python train.py --num_hidden_layers=8 --hidden_size=256 --n_experts=8 --experts_per_token=2 --d_expert=224 --d_shared_expert=256 --hidden_act="swiglu" --moe_layers=[0, 1, 2, 3, 4, 5, 6, 7] --router_score="sigmoid" --normalize_top_k=true --routed_scale=1.5 --balance_loss=0.000279 --balance_bias=true --shared_expert_gate=true --init_std_router=0.0205 --lr_router=0.00121 --vocab_size=17327 --norm="rmsnorm" --norm_eps=1e-05 --tie_word_embeddings=false --optimizer="soap_variant" --learning_rate=0.00324 --beta1=0.95 --beta2=0.99 --batch_tokens=65536 --max_seq_len=512 --train_tokens=726200000 --max_steps=11081 --dataset="wikipedia_en"
Below are experts of layer 3 (counted from 0) of a mixture-of-experts language model. Rows are named router (the router's row for the expert), gate (a neuron's input weights, with its number), up (a neuron's input weights, with its number) and show model dimensions 0-255. Each number is 128 + 32 x the weight over its row's rms, rounded and kept within 0 to 255. Numbers have three digits each.
Before each expert's rows: "gets" lists some tokens that make up at least twice as much of what it gets as of all text. This comes from a sample of Wikipedia text that the model never trained on. Tokens count by the router's weight.

# expert 3
gets: " ", " (", "1", "–", "2", "3"
router:129098105124154112128103138196138152121211132118145118187165131115132103037077111173128083188109149118161093117178080177105135116135167171143133145142121087108130178123087112176180145119122103108181127179101188128086139125115108189165101138117144059119133115090139154141151067117160147156114178117106137131110127158093145160062141141090094104158090163068110111139094137100132115102124126066149131127101133105074117118184150190127138073119132185151137119087080126082101134154099141193122129091151074146185129138131091137183090136126047110105080157147078094104170077177109172127100178095104172060161139113166168130151119133164158140093173088103098153189143143103148183149107077140086081144173151138147163129149104114156116143112154165162106117090126067152117113153164130
gate0:132139110093143122152126080173126116159175092135096082102137188123059149128165140147107116139097102115124114093098111137131112144144136120114135108105138092192149171111127103170068153121103092119146131136128152078178166124172179143151140069183152087226132124120116112089069105138169128182138115096108081155144061138112193096132158105104136099182118121129132128137117070110113079054117131130121129158118111100140081108059107156127175082157090162093043136078117132209110109113131107183108109170152102103110093124137157105159102103070114117178131124176130170070138165133140089130105101171193128073109124160134096211128135119178160196130115124137091115084090126178191089099117113096110133146130082144081156143171151152148142110126145164151133121151111060174131161137093193
up0:138142129108126081174075084123155100105117128143124160121116099091131136077105107140173067100132142115142136165185148153106119105136164153169129082124130166106103122126074085167018158168121137169086134167138149151120084153077109094172142158099132020060101157126147101147113080056142108101114159209151147151123155092129108140155136088140127180171112132186117136099166130147094137121119167163087131101103105130124156143165142112141111126096104100110159165191185115149144088110098099100165113110145168145150092131157072155063093161107125105167104078135106177099109119127082093125192159024084122148170079071157134149163110100152111106151108170148142106167181137175126137100122175140132117128158074134207085123128124124108132131102138108094104119165129108166094116140095063

# expert 5
gets: "201", " |\n", "200", ".", "202", "199"
router:072140150164128070129124106208153143158158101124151108100199122113111126113110060095149132104168172182065164139181075139129147178107155175100153144144136123064080120132079141095118107099178092107124092156105097164134124102135107173147123075113198122152155158117107150111140104117070091098111150142132126119151141144116149184078131143140103104132111143155100106097126129150156114120144140108081139143101061108163089067102145142106103135176166239093128138108106059101104147212171144154143119118124158196165095106114081139175095145149149075113126152100091123097098152171110068101173154109141158131108106137096199084098119164138123127115133102087102151193123148109150168143109117110135130132172171101163165046129151155094077141093179156125162165104154136110175094078092129
gate0:097126143126124111120096128134129063113114107133151170141169159093097138142147126129163150127112153149168152117152105090172092140107136124122123128117135117097118122127156147124077153166169114130115190097158113175102084140091183127093115153072160128096159096190120142121153103152047119129118177193136091128149128109109131091069132165156159126135103104136097073111142146109166080151129073166127184127092089089193188107129159143167183112068172109095140166165074100150129189208187134206139140116065080139146180072106135190133121124140156142154201185069124142123083118172110147183092138126173123119178150063143139136181089167090102126116105145088191169133095124118130130114102122124050159122128138071111197076141121142093143134124131119154105156145137112092105054133100107
up0:172134138139108225108115113092117094081095134115126152143149137093151165106164105123150117157187097087078125096130190088114125210072123086146122160112108115091142120094121150133128143160112102128113113135108172143109123177050105160168112166056126098160089175126185129140089101100165177168070096093145145090146078102141139164128155099126144164174122124113133138180132118109109164179137178080090141129158131183091116140132120161048105125132114078191115085132186084149098141147131109140127160126126091151159111125135168126164145147128107139075175169159131165141100123118097129173110076165103183169150142099145122181079143086129079165116136112189185140126144189200100079117114082112142148104079147091167140097186117129115130066100130119144071164162087183135143142082152167

# expert 7
gets: " |", " the", "|", ":", " a", " of"
router:123054154106133114157108122141118112155175076099122124135185099096132111079135088118140084152129124108123126114130159124144162199112182078176113135183109103140131174132111177155142186126135154131178115105100166096106116161103160132141145067157097069136144121170111140120111127091101129126150094088140116121123101141087123166015146100131148092139104164118121112142137139125149121122077125153127131094147123141125115110201159111118132073111147198136103144154038145089129133133075125106158102099081142205149129126062120111180087072173097105121078110139102159123109076140145134144126081078135187138095115154132146121162115119095117150147142115088152139157100117078095180152127122191102064168083204140166187044131121149185108172218152114139100170158163108154170078089125141
gate0:079160098096138133167095126146159119122126201094098152156155134157122087139165148112147147166156074122118191103119112091122089154142164099117181137151093115135098148104124093138096105098128130188141100114146107107169111119083120154175119079150095111171135144128120116137132100125120181152142096198148106071129115154197139111047142199135155174206163147139106097127059132154129111137167133174145048091142133161113095102129126133123163164159056195139107169118069162139145089131130115122158115086161125134210099100132122119159086073070115140204174134114135161113088142130143117083124159141128166132097104115142078075098185098100179179123064152123119134147156103105112132180111140149179121123129098158143104087108057157152159085143129164181121111086138134060121132073109199
up0:128175071162098079186145118109143153126122186142140138176121213182090126107185117136118167137131149125123105115131134106123089119144169097121146112156153200069119155150136150158088045141151142080157106135119101207135127084105142119165179131138106136164129161121125109130075140148132148103143153136138165118165101100186083143102128147103161180133202180124099107078092092101123116113140179054099087136168101148072141133143067113173152138112089165162092150132024136092148132111154156150120145038125140100138073106146105148133165101038112156132125150135124083159136134112149104138106152130144142144071139176120120120060164093104129138185076152116135106177077148147122153172160134125105146121121159117096165111092105156115159106088072112157088129144144158114165097040144163